config = dict(
    num_hidden_layers=12,
    hidden_size=384,
    n_experts=16,
    experts_per_token=2,
    d_expert=128,
    d_shared_expert=256,
    hidden_act='clamped_swiglu',
    moe_layers=[0, 1, 2, 3, 4, 5, 6, 7, 8, 9, 10, 11],
    router_score='softmax',
    normalize_top_k=True,
    routed_scale=1.0,
    balance_loss=0.0027,
    balance_bias=True,
    router_noise=0.1,
    router_logit_norm=2.0,
    init_std_router=0.0363,
    lr_router=0.00104,
    num_attention_heads=3,
    num_key_value_heads=1,
    head_dim=128,
    vocab_size=49491,
    norm='rmsnorm',
    norm_place='pre',
    norm_eps=1e-05,
    positions='rope',
    rope_theta=10000.0,
    rope_fraction=1.0,
    qk_norm=False,
    attn_scale=0.0884,
    tie_word_embeddings=True,
    parallel_block=False,
    init='normal',
    init_std_qkv=0.0628,
    init_std_o=0.0628,
    init_std_up=0.0628,
    init_std_down=0.0385,
    optimizer='adamw',
    learning_rate=0.00054,
    beta1=0.9,
    beta2=0.98,
    weight_decay=0.18,
    lr_head=0.00357,
    max_grad_norm=2.0,
    warmup_steps=373,
    schedule='wsd',
    decay_fraction=0.446,
    decay_shape='linear',
    final_lr_fraction=0.0,
    batch_tokens=32768,
    max_seq_len=1024,
    doc_mask=True,
    train_tokens=347000000,
    max_steps=10590,
    dataset='wikipedia_en',
)
Below are experts of layer 3 (counted from 0) of a mixture-of-experts language model. Rows are named router (the router's row for the expert), down (a neuron's output weights, with its number) and show model dimensions 48-95. Each number is 50 + 10 x the weight over its row's rms, rounded and kept within 0 to 99.
Before each expert's rows: "raises" lists some tokens whose logits its average output raises strongly, later layers aside. This comes from a sample of Wikipedia text that the model never trained on.

# expert 3
raises: " of", " for", ",", " in", ".", ";"
router:49 53 52 46 53 42 24 46 67 30 55 32 49 54 46 61 46 46 46 58 50 53 45 51 41 39 43 54 42 62 41 51 66 45 40 47 43 31 52 51 53 53 57 55 32 84 57 29
down0:50 22 53 38 26 68 48 59 61 55 48 42 79 37 54 57 72 58 38 53 52 48 35 58 52 42 57 50 44 52 53 51 43 42 40 41 43 36 41 43 61 39 57 20 42 51 55 46
down1:52 52 51 60 41 49 47 48 48 55 46 55 70 75 51 42 37 47 40 51 65 59 34 68 56 51 43 59 39 53 58 41 51 57 41 67 43 37 38 67 38 51 45 50 54 55 36 55
down2:55 43 51 54 75 62 63 51 29 54 44 39 33 48 58 61 44 28 50 38 52 54 59 43 43 52 59 64 38 53 40 36 40 42 54 46 48 29 77 64 61 52 43 56 54 53 48 28
down3:40 61 64 68 54 69 57 47 43 55 46 52 39 52 59 63 61 44 42 48 41 60 51 60 63 46 61 57 51 62 61 42 53 62 39 70 36 38 39 41 62 63 55 47 50 70 42 57
down4:63 66 50 63 59 34 44 51 48 38 64 43 58 65 70 44 44 43 42 61 55 51 51 46 57 57 44 47 45 38 50 40 62 58 41 47 57 49 43 69 48 71 56 42 47 42 41 40
down5:53 50 31 53 67 37 46 46 51 42 27 70 70 48 48 41 26 47 34 49 43 54 57 64 53 48 56 40 43 54 49 45 36 45 60 51 50 24 57 36 52 63 37 42 24 42 66 45
down6:56 46 48 47 48 47 48 53 36 54 47 67 80 47 73 48 55 47 46 28 53 49 31 52 48 42 66 42 58 47 60 47 44 33 40 33 43 53 51 57 36 59 37 38 56 52 51 50
down7:72 71 58 49 49 36 50 64 53 52 64 50 54 44 31 48 43 61 41 45 52 42 42 49 59 44 47 41 32 35 31 41 59 51 48 58 48 47 52 49 59 38 51 39 68 38 59 61
down8:39 58 57 36 57 40 67 43 55 44 29 65 55 55 37 41 69 55 41 51 49 51 53 46 46 62 83 60 51 37 59 51 49 70 37 73 47 59 36 58 45 45 44 65 47 58 47 51
down9:56 50 50 32 45 50 61 69 30 68 43 45 40 60 49 42 52 40 48 53 51 48 36 50 49 46 54 68 43 47 48 53 63 50 62 56 34 59 45 36 51 59 28 49 60 67 35 41
down10:42 62 44 42 56 69 54 47 78 56 61 57 42 42 54 53 49 49 63 45 51 36 31 49 49 68 55 37 49 36 39 52 51 54 69 45 52 61 55 65 63 61 57 37 54 41 56 41
down11:49 40 60 71 50 59 62 47 49 51 53 51 54 64 58 37 54 42 56 54 47 38 58 51 66 60 49 38 56 48 73 48 51 38 48 46 61 60 39 40 60 45 39 48 61 36 58 60
down12:52 57 49 51 65 73 37 48 64 44 57 54 45 48 48 31 35 65 47 46 52 54 60 55 55 62 57 55 38 64 44 59 57 58 37 54 51 42 32 56 44 50 44 60 47 41 48 49
down13:49 36 54 49 48 62 48 45 44 49 48 51 44 54 43 63 58 41 40 44 32 54 39 54 45 45 36 50 52 49 48 48 82 58 55 47 45 45 37 53 61 76 44 45 41 66 46 34
down14:57 64 57 36 44 45 43 56 58 49 50 29 35 58 47 42 45 39 63 26 53 57 46 40 44 47 62 55 48 57 53 38 47 57 70 57 57 55 57 42 59 54 55 51 36 43 44 43
down15:52 63 45 67 55 49 61 67 34 37 47 28 50 41 49 43 39 60 51 26 58 36 26 61 58 53 63 55 41 56 38 40 45 59 53 61 41 44 57 35 46 64 32 30 46 65 32 43
down16:32 53 71 44 55 53 44 51 55 37 47 55 46 65 61 44 52 42 42 54 55 44 44 67 54 36 68 59 45 57 44 45 47 66 54 49 63 48 47 67 46 66 44 57 47 50 49 49
down17:42 27 46 50 47 54 56 63 44 32 69 56 34 30 47 49 54 68 53 46 49 51 45 62 39 51 40 49 45 62 46 36 57 56 49 53 45 58 38 59 51 36 50 50 44 50 70 60
down18:38 33 69 57 52 43 57 48 52 65 45 41 41 36 50 47 53 44 41 45 46 44 35 44 54 66 55 56 34 57 53 66 39 52 33 72 43 47 45 55 51 47 32 45 42 49 30 56
down19:44 60 50 62 48 46 47 51 55 58 58 64 39 43 58 40 47 34 44 48 50 26 55 38 52 57 59 66 65 43 38 46 48 45 31 39 39 66 57 56 32 48 41 59 48 31 55 46
down20:53 52 44 71 51 57 47 35 39 39 56 38 56 88 40 48 54 33 47 43 40 73 51 52 44 49 49 53 45 46 51 58 38 37 45 55 52 35 52 34 45 56 43 60 46 83 36 43
down21:48 77 41 58 42 42 48 73 61 51 51 57 51 46 45 50 55 44 37 51 67 48 63 37 42 41 55 49 58 36 50 56 48 49 60 47 54 58 40 51 52 55 44 40 63 56 62 63
down22:50 61 58 61 49 36 60 33 48 60 66 67 43 49 41 50 25 50 54 50 52 55 35 54 46 51 62 51 39 42 34 44 55 54 64 44 47 49 42 47 60 56 49 63 50 55 49 55
down23:64 48 50 35 55 41 43 52 52 55 54 53 50 53 45 46 65 63 48 52 50 43 50 50 52 33 56 47 43 52 46 53 57 55 64 54 49 77 53 52 47 55 54 54 45 47 58 73
down24:65 40 45 41 47 42 43 53 41 65 53 41 66 64 47 43 63 59 52 45 61 44 66 56 44 44 64 56 47 50 53 52 45 49 53 64 45 44 61 44 54 48 56 61 58 48 56 57
down25:67 45 44 44 63 45 42 52 47 48 53 61 52 49 17 41 60 57 46 44 41 51 45 46 41 37 67 48 33 58 57 47 62 64 50 44 66 57 31 51 42 54 40 60 36 60 58 52
down26:45 36 53 45 56 58 55 69 56 32 62 53 55 40 64 40 34 53 34 56 63 52 58 39 47 51 40 61 34 64 47 42 43 53 62 43 58 52 48 57 51 61 59 46 32 55 56 45
down27:38 73 80 55 52 54 44 36 70 70 45 45 57 58 19 41 74 57 43 46 51 61 32 49 45 49 40 33 45 47 39 58 70 47 43 57 42 55 52 44 32 58 55 68 50 48 67 47
down28:60 43 34 49 61 57 55 46 53 42 48 43 48 57 34 57 47 54 36 63 46 47 51 64 65 51 60 47 62 48 63 56 38 39 55 57 44 63 63 54 40 64 50 42 52 48 56 38
down29:65 66 36 54 44 47 59 28 35 49 65 28 61 48 40 53 52 47 45 65 57 54 39 46 57 38 38 65 39 38 30 44 74 46 59 43 42 65 66 45 47 56 45 60 44 61 47 42
down30:58 64 64 50 45 58 49 62 55 29 50 48 44 50 32 62 42 47 60 41 60 40 40 38 57 49 57 50 53 50 43 52 48 57 40 65 31 47 51 42 46 57 56 32 55 48 62 64
down31:41 49 51 54 67 53 60 71 58 62 55 37 34 54 50 56 46 61 59 46 33 64 51 64 47 61 53 52 69 52 48 57 49 62 42 55 26 69 51 52 56 40 56 55 60 58 57 62
down32:45 28 56 54 44 46 35 69 56 67 35 44 49 61 68 54 52 41 61 45 53 47 49 23 41 46 49 45 58 47 58 58 61 59 43 41 68 69 64 54 29 52 34 73 41 45 45 61
down33:52 44 62 59 44 70 60 47 42 47 37 58 51 40 52 45 46 56 32 42 53 50 43 66 41 67 52 70 56 51 52 46 50 47 55 55 36 56 43 45 57 44 49 55 50 61 47 64
down34:29 46 49 50 60 65 51 31 42 55 49 54 41 72 61 58 32 58 56 55 53 58 57 70 41 48 45 54 57 52 44 66 65 36 51 50 44 36 43 52 54 57 44 63 48 61 53 42
down35:45 44 54 54 43 47 43 65 47 14 46 50 49 47 53 48 43 35 49 55 47 59 41 47 39 55 41 56 56 65 56 44 66 31 55 60 50 24 52 37 67 62 59 63 39 42 55 62
down36:47 76 46 41 50 58 53 40 41 53 52 42 48 44 45 40 51 55 50 41 57 56 36 55 57 59 53 37 50 58 46 40 49 56 55 51 51 55 72 63 45 61 54 59 60 57 59 43
down37:38 54 55 43 49 54 48 46 51 30 57 39 30 50 55 40 49 65 64 42 42 58 48 44 54 50 46 70 56 53 46 38 37 72 44 49 57 56 50 40 35 40 35 41 51 38 48 43
down38:52 59 61 64 48 50 36 53 65 37 44 54 38 48 44 62 47 40 74 57 49 50 48 37 46 43 36 70 60 66 45 66 54 46 42 50 47 48 57 32 46 37 51 52 56 49 44 54
down39:50 59 46 46 47 54 32 81 56 42 59 52 64 48 44 51 46 46 42 62 56 50 62 55 54 50 57 54 63 57 63 66 65 52 50 34 58 54 43 59 36 55 46 53 62 57 50 68
down40:33 48 61 56 39 63 54 50 42 36 37 48 33 50 39 44 28 37 58 41 52 45 59 58 65 72 46 61 48 63 44 68 61 66 45 69 55 56 52 35 57 56 47 58 43 43 23 52
down41:38 50 46 47 47 62 49 54 29 43 48 38 53 33 52 42 68 40 48 51 44 53 44 54 55 60 68 55 54 60 57 49 49 43 37 44 60 63 48 52 38 56 31 62 39 66 44 67
down42:52 45 41 44 71 50 57 54 36 44 57 55 31 60 49 53 52 38 46 43 60 47 57 41 35 53 60 45 53 56 33 47 40 42 54 26 50 64 43 48 42 71 44 59 53 45 49 52
down43:40 44 49 51 54 62 53 39 53 43 43 56 60 54 37 33 59 47 50 42 31 63 61 62 62 48 44 37 49 41 69 65 60 60 38 45 75 50 45 44 52 33 47 56 39 47 48 63

# expert 15
raises: " to", " the", ":", " in", " a", " on"
router:54 70 44 69 64 43 65 51 55 51 59 44 60 77 40 54 62 38 63 50 32 40 39 39 69 41 43 32 48 62 61 39 61 35 27 40 48 42 38 46 52 57 60 49 50 58 43 51
down0:54 63 37 57 53 48 38 44 58 63 48 36 32 46 48 52 51 61 65 60 39 48 45 55 56 52 58 31 57 37 38 52 33 58 41 45 41 59 58 53 58 33 27 44 47 52 42 46
down1:70 60 67 70 69 66 37 42 67 58 47 53 37 62 51 56 60 54 60 59 66 66 42 46 31 43 48 53 52 45 57 49 51 55 53 62 46 50 59 44 43 59 53 44 26 36 61 53
down2:59 59 67 47 70 59 64 56 31 67 71 41 42 60 57 56 48 41 65 49 63 58 39 61 47 42 42 54 62 49 40 53 51 41 67 49 37 49 51 44 53 44 73 37 50 48 55 33
down3:44 50 64 72 53 41 60 52 30 40 58 34 42 55 32 40 46 40 59 44 33 53 72 66 57 50 47 52 52 45 63 58 56 62 31 69 39 44 61 52 57 35 39 38 51 55 33 69
down4:49 57 34 67 50 38 28 35 51 49 48 53 54 54 52 45 51 58 52 34 45 52 55 39 42 49 57 51 51 35 79 41 40 41 40 46 51 42 50 73 44 34 51 36 63 58 41 63
down5:53 46 51 47 57 42 42 54 48 62 71 53 41 34 37 29 39 47 52 57 56 53 49 42 61 38 62 61 46 66 45 58 40 41 56 47 56 62 41 59 44 38 48 43 51 58 59 37
down6:31 54 35 67 53 39 48 47 55 34 52 38 51 42 50 42 52 65 47 54 59 51 55 63 58 38 46 48 60 61 32 37 52 45 48 48 32 66 49 38 46 55 47 51 33 44 65 58
down7:44 64 55 41 44 46 47 35 45 37 53 41 53 45 49 40 33 55 71 54 48 46 56 47 32 66 42 39 32 46 39 52 71 58 50 54 51 42 54 38 43 50 49 46 47 55 66 69
down8:41 59 48 51 41 64 39 46 53 46 49 48 42 62 38 62 54 58 52 49 40 46 48 50 56 57 40 48 50 55 55 47 54 54 59 60 52 58 52 46 60 61 60 48 41 47 32 61
down9:42 47 37 47 45 22 60 60 75 49 77 32 35 62 49 43 42 26 54 46 47 52 58 55 65 35 49 46 47 65 39 51 44 55 66 36 60 45 62 62 55 54 45 40 47 34 53 34
down10:42 29 32 45 66 45 48 48 46 39 42 71 50 56 61 59 35 48 60 49 51 42 51 32 34 42 62 59 44 51 58 60 59 60 42 47 59 49 55 40 42 73 50 53 46 52 48 57
down11:53 56 48 44 55 38 54 49 45 52 55 42 45 45 62 72 58 49 28 53 56 57 48 54 48 46 51 55 59 68 59 45 48 36 47 46 50 64 63 48 57 56 16 53 64 59 50 60
down12:60 41 49 55 57 50 51 62 52 45 59 59 53 56 51 60 54 58 53 48 55 50 67 60 53 51 27 57 56 49 48 45 52 67 29 57 39 65 47 51 55 52 62 56 43 36 50 34
down13:67 60 52 31 66 33 46 49 51 50 57 54 34 47 32 46 58 34 43 60 55 43 50 48 46 28 59 46 36 63 65 63 61 43 59 51 59 60 48 49 57 53 43 36 51 33 61 42
down14:32 51 63 66 40 54 50 57 57 41 39 54 73 41 64 53 47 32 53 43 45 36 37 64 54 60 30 49 63 37 48 61 54 44 51 52 47 62 39 58 69 68 37 55 24 60 54 57
down15:50 43 30 59 56 42 57 46 49 61 58 49 34 62 45 54 49 59 48 45 57 52 63 43 57 54 38 46 67 53 59 39 51 54 16 61 46 49 50 48 67 38 37 45 44 42 53 47
down16:52 59 48 58 44 53 39 37 59 73 29 54 55 42 47 51 52 57 47 47 66 51 61 54 39 63 58 46 58 56 42 63 42 25 59 44 72 48 49 55 47 49 50 55 55 38 55 54
down17:57 37 54 61 63 52 46 36 50 44 39 42 60 49 45 49 71 64 43 67 56 46 65 66 58 54 56 54 34 56 58 58 59 34 43 39 47 50 71 63 66 59 27 55 47 46 46 37
down18:44 47 41 36 51 47 44 39 55 58 43 39 47 60 74 53 42 47 47 64 50 60 36 63 53 42 38 44 37 56 62 51 41 53 43 56 42 49 40 52 35 51 58 52 53 52 64 48
down19:66 50 55 41 45 67 64 53 47 44 43 64 51 43 56 58 56 26 46 40 48 47 49 65 45 59 33 56 68 45 30 64 45 53 38 63 74 54 54 47 64 43 66 50 56 56 43 64
down20:47 36 53 64 59 72 67 51 52 57 62 36 33 82 59 45 73 47 39 56 51 52 27 44 57 72 45 44 74 47 40 45 60 30 52 42 44 45 40 35 56 39 40 40 69 54 56 49
down21:28 45 51 47 48 40 38 47 61 58 58 48 40 60 54 58 56 44 64 65 43 45 55 58 36 52 38 33 39 45 57 55 58 56 47 29 45 50 56 52 54 53 45 60 42 39 41 46
down22:44 52 50 58 54 62 66 45 61 41 41 42 55 47 64 36 43 32 62 43 40 63 42 61 48 34 49 42 41 58 38 48 63 54 55 92 50 37 51 57 45 46 50 33 44 59 43 32
down23:56 56 50 49 40 54 72 42 52 56 53 44 53 62 52 48 55 37 51 61 50 38 51 56 47 78 49 48 47 50 34 24 67 54 44 37 44 54 61 61 62 31 47 51 50 58 52 50
down24:73 50 60 41 53 43 59 53 55 37 57 36 57 44 59 51 51 52 43 46 43 54 45 47 43 44 78 58 42 63 32 50 47 54 65 46 38 38 51 62 48 55 55 63 48 51 45 39
down25:40 50 39 65 49 32 60 59 67 68 49 38 61 20 68 37 50 39 49 50 51 63 46 71 61 55 51 31 57 62 43 53 33 40 69 49 44 61 44 33 60 62 38 45 38 67 38 51
down26:63 44 46 50 47 54 42 62 59 36 49 82 59 46 46 55 41 51 43 56 40 45 30 62 62 59 56 60 55 37 40 49 53 63 50 59 40 44 49 52 55 55 57 66 53 46 53 54
down27:45 66 51 44 53 73 64 59 47 55 47 55 48 54 61 53 46 35 35 54 65 73 33 45 45 54 40 53 51 54 48 58 36 49 33 57 41 66 51 39 35 54 29 51 51 71 66 59
down28:66 44 26 67 55 50 45 48 49 48 45 60 56 54 43 61 52 56 30 43 35 62 25 54 65 53 39 45 63 57 39 40 36 45 50 60 50 66 35 48 47 53 62 50 48 44 51 59
down29:35 46 52 41 48 60 60 53 60 56 54 35 53 43 53 57 57 48 43 60 59 45 34 51 41 54 61 63 48 40 37 59 41 48 73 34 50 47 50 36 38 58 55 47 51 44 77 44
down30:56 51 50 47 72 42 49 48 45 57 51 49 23 55 58 49 62 48 51 53 32 55 61 53 68 48 45 46 62 60 43 57 49 39 57 68 49 50 48 40 54 52 47 59 43 58 45 37
down31:60 40 63 67 49 52 64 45 60 57 51 51 54 57 46 60 51 67 43 51 63 55 32 50 47 40 59 57 71 46 41 49 48 52 53 50 41 50 36 36 52 42 72 60 59 47 49 47
down32:51 32 52 74 47 51 54 47 54 53 52 34 57 67 51 43 41 51 35 33 65 47 54 59 48 47 55 51 70 31 49 61 55 46 19 42 49 63 44 58 58 54 32 48 59 55 57 61
down33:52 49 41 49 39 41 34 47 45 36 47 51 53 53 53 36 52 53 42 60 36 41 66 59 57 62 43 65 38 53 55 31 52 45 62 35 36 50 57 59 50 48 52 34 52 56 56 34
down34:53 62 55 36 47 43 56 50 76 51 40 43 39 45 58 43 25 40 71 54 48 55 53 74 76 54 51 41 61 35 49 38 53 61 32 41 49 48 50 43 70 53 59 61 71 53 35 54
down35:62 58 43 27 68 48 58 45 54 58 52 54 42 44 58 61 31 47 33 62 42 41 57 36 50 46 51 40 61 51 43 59 32 47 38 58 54 53 43 66 47 47 73 41 57 52 39 50
down36:47 47 51 54 48 60 57 51 58 42 57 50 63 30 60 38 35 72 46 54 58 46 57 46 46 62 31 73 42 71 60 44 56 49 47 49 40 47 67 58 46 44 56 66 45 48 56 72
down37:62 50 50 49 54 55 36 53 70 49 58 34 38 53 31 59 54 50 64 67 73 65 52 29 59 47 39 33 46 33 44 67 66 48 52 56 46 46 49 63 55 54 48 36 60 40 45 62
down38:64 52 61 52 55 49 66 66 48 68 46 54 36 69 42 49 60 42 53 52 34 52 56 44 55 49 49 55 56 60 34 50 41 30 39 51 54 46 41 39 65 54 45 41 58 64 49 54
down39:53 54 41 46 48 44 59 35 46 44 51 49 55 43 55 42 45 55 66 52 39 46 62 61 48 58 55 70 50 43 53 49 48 51 41 66 57 36 49 66 73 39 39 52 47 36 49 49
down40:57 52 33 60 41 40 52 37 43 62 65 44 47 47 47 45 54 43 59 53 25 45 63 53 49 54 39 42 59 39 53 59 47 41 29 57 57 45 46 42 73 33 56 55 39 49 50 63
down41:46 49 51 46 25 48 34 24 55 60 53 43 51 41 62 51 48 53 49 50 62 47 44 41 42 52 47 54 59 44 57 64 29 61 54 47 51 52 55 46 55 56 64 52 65 59 41 43
down42:47 44 61 49 54 32 62 53 57 49 65 33 53 50 52 46 54 44 57 64 61 39 68 53 57 62 55 52 43 56 46 53 50 51 45 53 62 62 46 65 63 49 41 49 33 48 43 38
down43:47 34 59 42 34 54 43 46 58 42 67 53 70 68 75 57 48 46 58 44 38 49 51 58 54 52 40 36 60 31 41 50 54 44 27 30 53 61 42 63 53 57 32 55 49 43 49 47

# expert 2
raises: " (", ",", " and", "'s", " in", ":"
router:35 34 55 40 31 65 49 55 54 62 50 46 40 62 55 53 51 58 53 41 40 34 45 69 41 49 50 41 39 41 33 59 42 48 60 63 38 38 44 45 61 59 60 59 58 34 39 55
down0:58 52 58 40 47 48 42 64 44 41 53 50 70 53 37 46 57 41 38 40 43 48 56 49 33 46 53 54 54 48 44 45 50 47 63 46 68 67 38 58 50 50 51 44 54 47 57 57
down1:44 38 53 43 46 59 40 56 54 78 55 49 54 39 64 67 53 39 31 50 52 56 44 43 40 55 40 52 66 48 69 55 43 41 68 55 69 32 36 60 54 46 67 59 58 50 53 65
down2:55 53 37 43 67 52 57 53 40 56 47 53 47 58 45 60 31 45 60 46 55 54 39 33 51 62 60 53 56 41 52 50 61 52 45 55 45 37 46 67 66 53 29 37 55 58 48 36
down3:30 52 55 49 51 31 35 43 75 51 45 48 53 55 49 43 57 46 38 52 56 62 45 48 49 46 58 42 52 43 52 45 62 47 67 51 54 42 40 47 58 58 48 44 42 57 45 58
down4:53 41 41 57 57 47 49 53 65 47 52 67 62 40 49 37 64 51 59 51 43 45 37 52 60 41 44 60 52 54 54 52 43 13 70 39 62 43 43 40 47 65 39 47 63 54 38 58
down5:62 54 46 46 38 27 46 58 42 46 57 57 32 56 75 50 33 43 46 54 43 65 41 54 39 61 51 46 52 25 37 48 39 43 63 61 65 47 56 59 25 37 42 45 59 37 41 48
down6:55 50 71 58 68 61 58 57 39 58 55 42 25 52 46 50 56 50 55 42 64 49 45 45 49 58 47 57 69 56 37 60 48 50 49 47 54 42 56 51 44 56 34 61 46 64 40 38
down7:57 74 40 45 46 37 50 61 58 46 36 52 54 45 36 46 78 47 53 52 49 57 48 45 34 34 42 59 38 49 44 43 55 51 52 61 67 49 52 50 40 41 41 51 38 58 52 48
down8:39 76 50 43 49 57 57 43 33 55 41 57 46 47 45 53 45 48 42 32 47 44 60 57 50 63 56 41 49 33 48 60 61 63 54 59 54 42 62 59 57 68 55 51 55 57 29 42
down9:29 43 49 45 49 50 50 48 55 44 53 49 63 42 33 40 53 49 32 50 54 43 41 49 61 41 52 41 39 45 59 56 33 31 41 61 54 42 50 54 43 69 40 40 29 48 27 64
down10:45 55 42 51 43 54 48 56 49 48 59 42 83 63 33 65 42 39 37 44 64 36 50 45 43 55 57 41 45 38 39 51 68 28 62 51 47 47 56 54 60 52 59 26 64 52 49 43
down11:32 59 59 52 56 48 63 50 55 42 55 32 52 77 46 53 49 45 42 56 50 49 57 68 46 59 54 55 57 42 59 73 53 51 57 41 34 41 50 46 49 50 30 54 65 63 52 55
down12:62 66 28 47 39 38 39 47 48 57 50 66 38 45 55 42 35 57 32 50 53 49 48 33 58 61 47 42 47 29 43 53 56 51 56 78 62 38 29 55 61 59 42 42 43 58 54 48
down13:49 73 38 43 48 53 43 39 52 43 50 62 71 35 43 58 61 65 47 51 52 46 54 43 63 67 40 56 58 64 61 54 68 49 34 42 68 43 62 65 47 41 55 54 35 55 67 66
down14:43 46 33 40 42 39 40 51 43 63 39 65 55 45 38 44 33 47 38 51 67 50 44 47 43 31 50 41 41 38 54 45 42 61 43 61 54 36 54 59 66 61 49 48 43 22 59 45
down15:60 40 63 31 56 28 57 49 60 46 53 29 43 57 51 58 40 49 50 43 52 65 43 65 54 49 75 57 41 45 39 42 53 37 27 47 58 59 60 47 55 55 56 44 49 63 54 55
down16:41 55 60 56 56 48 61 49 19 45 31 53 58 39 62 45 40 66 45 43 56 54 59 54 29 65 55 54 58 45 41 47 52 63 60 53 50 36 47 50 58 59 44 69 37 61 54 50
down17:57 49 49 56 45 55 58 50 59 48 53 65 58 35 38 64 49 38 43 55 40 49 48 48 69 26 61 30 40 54 55 43 36 75 25 59 38 45 48 58 60 48 38 28 38 48 34 33
down18:45 54 52 50 60 46 54 19 52 47 63 43 45 51 36 63 59 38 65 52 47 38 63 44 28 58 60 68 60 58 59 46 47 54 71 46 28 54 53 57 47 42 52 58 36 47 48 39
down19:45 61 42 57 42 52 46 44 35 32 63 53 35 60 63 56 44 53 48 52 48 46 48 57 29 62 48 55 38 46 50 28 62 50 57 54 54 52 43 51 56 50 64 32 51 59 46 52
down20:63 46 48 58 41 46 50 60 52 62 54 50 52 66 41 47 61 55 48 61 60 53 56 50 40 52 40 66 51 64 39 56 43 50 37 50 56 57 46 46 44 57 37 53 56 47 45 42
down21:37 46 51 59 36 54 53 60 44 55 41 65 57 50 66 41 37 44 46 55 47 43 41 54 38 37 56 44 46 42 45 49 65 51 46 48 55 53 63 58 50 47 60 56 40 38 49 56
down22:56 52 52 60 42 66 33 58 53 65 53 42 41 42 40 38 44 52 37 64 44 59 49 45 37 53 47 62 45 56 49 50 56 43 45 54 32 45 66 34 46 44 59 42 61 50 53 45
down23:52 61 34 43 40 39 49 44 59 32 50 44 59 34 51 43 37 61 47 59 51 36 53 44 56 35 54 36 54 49 61 43 72 47 66 69 44 53 57 48 48 42 32 47 34 54 59 37
down24:41 45 52 56 75 39 51 39 57 35 47 61 37 63 43 53 53 55 44 60 48 53 39 40 40 45 48 65 62 63 52 47 46 31 37 40 46 53 57 42 29 59 36 65 43 52 37 78
down25:52 64 49 65 49 30 45 42 52 46 45 48 55 39 54 39 56 41 73 38 49 70 43 48 57 24 52 49 53 58 54 57 47 57 55 52 38 42 55 60 60 34 56 59 48 33 54 50
down26:54 53 38 64 62 54 58 40 52 63 38 39 42 53 46 55 49 41 60 48 35 37 43 48 48 59 38 49 43 50 57 44 50 47 53 54 55 20 49 52 65 55 57 59 60 69 49 58
down27:67 53 47 62 44 54 61 49 56 56 64 57 47 70 59 46 42 30 44 40 44 49 50 47 47 45 51 39 48 28 60 38 56 33 48 49 60 62 47 48 61 44 70 49 38 49 34 33
down28:62 59 56 48 52 48 43 61 54 40 51 53 66 39 40 52 51 66 48 53 47 53 69 48 62 39 43 70 40 62 57 53 49 46 41 40 36 63 73 56 70 33 65 48 55 33 64 42
down29:68 45 64 31 48 52 52 51 37 38 53 65 39 43 47 49 68 50 29 72 45 42 37 54 49 44 51 61 37 61 59 51 59 48 78 61 61 52 52 71 54 67 49 57 45 59 58 58
down30:47 52 44 57 59 68 33 59 49 62 51 37 26 53 44 50 69 40 48 44 65 70 57 44 46 51 79 39 70 53 47 66 59 59 45 62 41 54 57 37 55 52 34 74 57 59 51 58
down31:34 48 52 46 69 61 69 51 71 47 65 43 36 70 90 49 51 47 38 59 55 56 42 72 42 52 62 48 50 43 50 40 43 39 51 60 49 60 43 58 54 59 55 56 55 68 47 40
down32:64 70 53 51 50 62 56 31 47 64 45 57 26 43 84 48 60 47 29 60 31 41 41 51 51 59 60 51 57 72 46 65 56 44 66 70 40 52 54 45 48 53 63 52 52 49 62 49
down33:42 44 70 49 53 54 49 56 35 39 50 78 64 56 35 51 58 41 45 63 62 60 44 43 38 48 47 47 44 39 58 37 48 58 41 51 51 54 50 65 48 48 45 27 48 38 52 33
down34:35 46 70 46 44 65 60 43 55 42 59 52 41 56 62 49 27 45 49 59 41 54 54 44 41 60 50 60 62 52 57 40 62 53 55 49 48 29 50 62 60 56 37 65 48 68 29 48
down35:50 55 40 49 56 49 42 39 40 51 36 47 39 64 58 46 53 40 56 50 42 52 57 50 53 40 47 65 43 43 60 50 37 23 54 66 50 57 52 41 63 54 43 49 39 50 45 55
down36:54 64 81 66 55 48 43 51 48 39 45 44 39 44 59 54 43 50 50 36 39 41 54 49 43 46 50 56 50 71 33 57 48 39 49 61 47 54 51 63 48 60 50 48 53 83 51 57
down37:41 44 45 40 34 46 51 37 52 51 51 49 42 53 52 56 49 42 52 34 54 47 39 50 54 34 35 54 39 62 35 34 60 46 63 59 46 59 48 50 42 40 69 42 65 51 50 54
down38:60 48 27 54 50 55 52 50 36 50 35 51 40 34 42 39 46 69 45 66 50 43 26 47 50 55 45 58 72 63 44 45 51 67 47 59 60 40 47 47 25 46 70 44 35 32 52 50
down39:27 64 48 49 47 47 60 46 58 59 44 61 41 32 42 50 51 42 63 53 57 55 36 53 40 62 47 59 50 54 50 49 55 50 46 63 47 38 47 66 40 39 48 65 58 57 38 45
down40:47 49 65 49 64 51 50 44 57 38 46 61 43 60 59 57 56 41 57 52 61 56 55 38 49 46 42 54 67 48 59 60 56 53 50 65 49 58 56 67 47 47 49 54 61 60 33 71
down41:62 78 63 51 48 45 39 48 56 67 45 77 41 36 39 55 50 60 28 53 46 50 36 58 67 48 38 35 45 28 34 54 62 59 51 58 64 26 53 46 63 53 49 51 53 36 39 48
down42:52 60 62 52 45 50 66 60 65 51 32 59 53 51 50 17 62 61 60 69 55 49 46 56 57 50 48 53 50 63 44 65 42 54 38 25 53 56 39 57 41 39 42 55 51 54 55 77
down43:52 57 67 55 57 88 54 45 45 45 51 45 56 42 59 43 45 48 53 56 50 59 57 51 60 47 70 48 47 49 41 37 49 50 31 59 30 59 54 37 74 61 43 63 44 68 48 47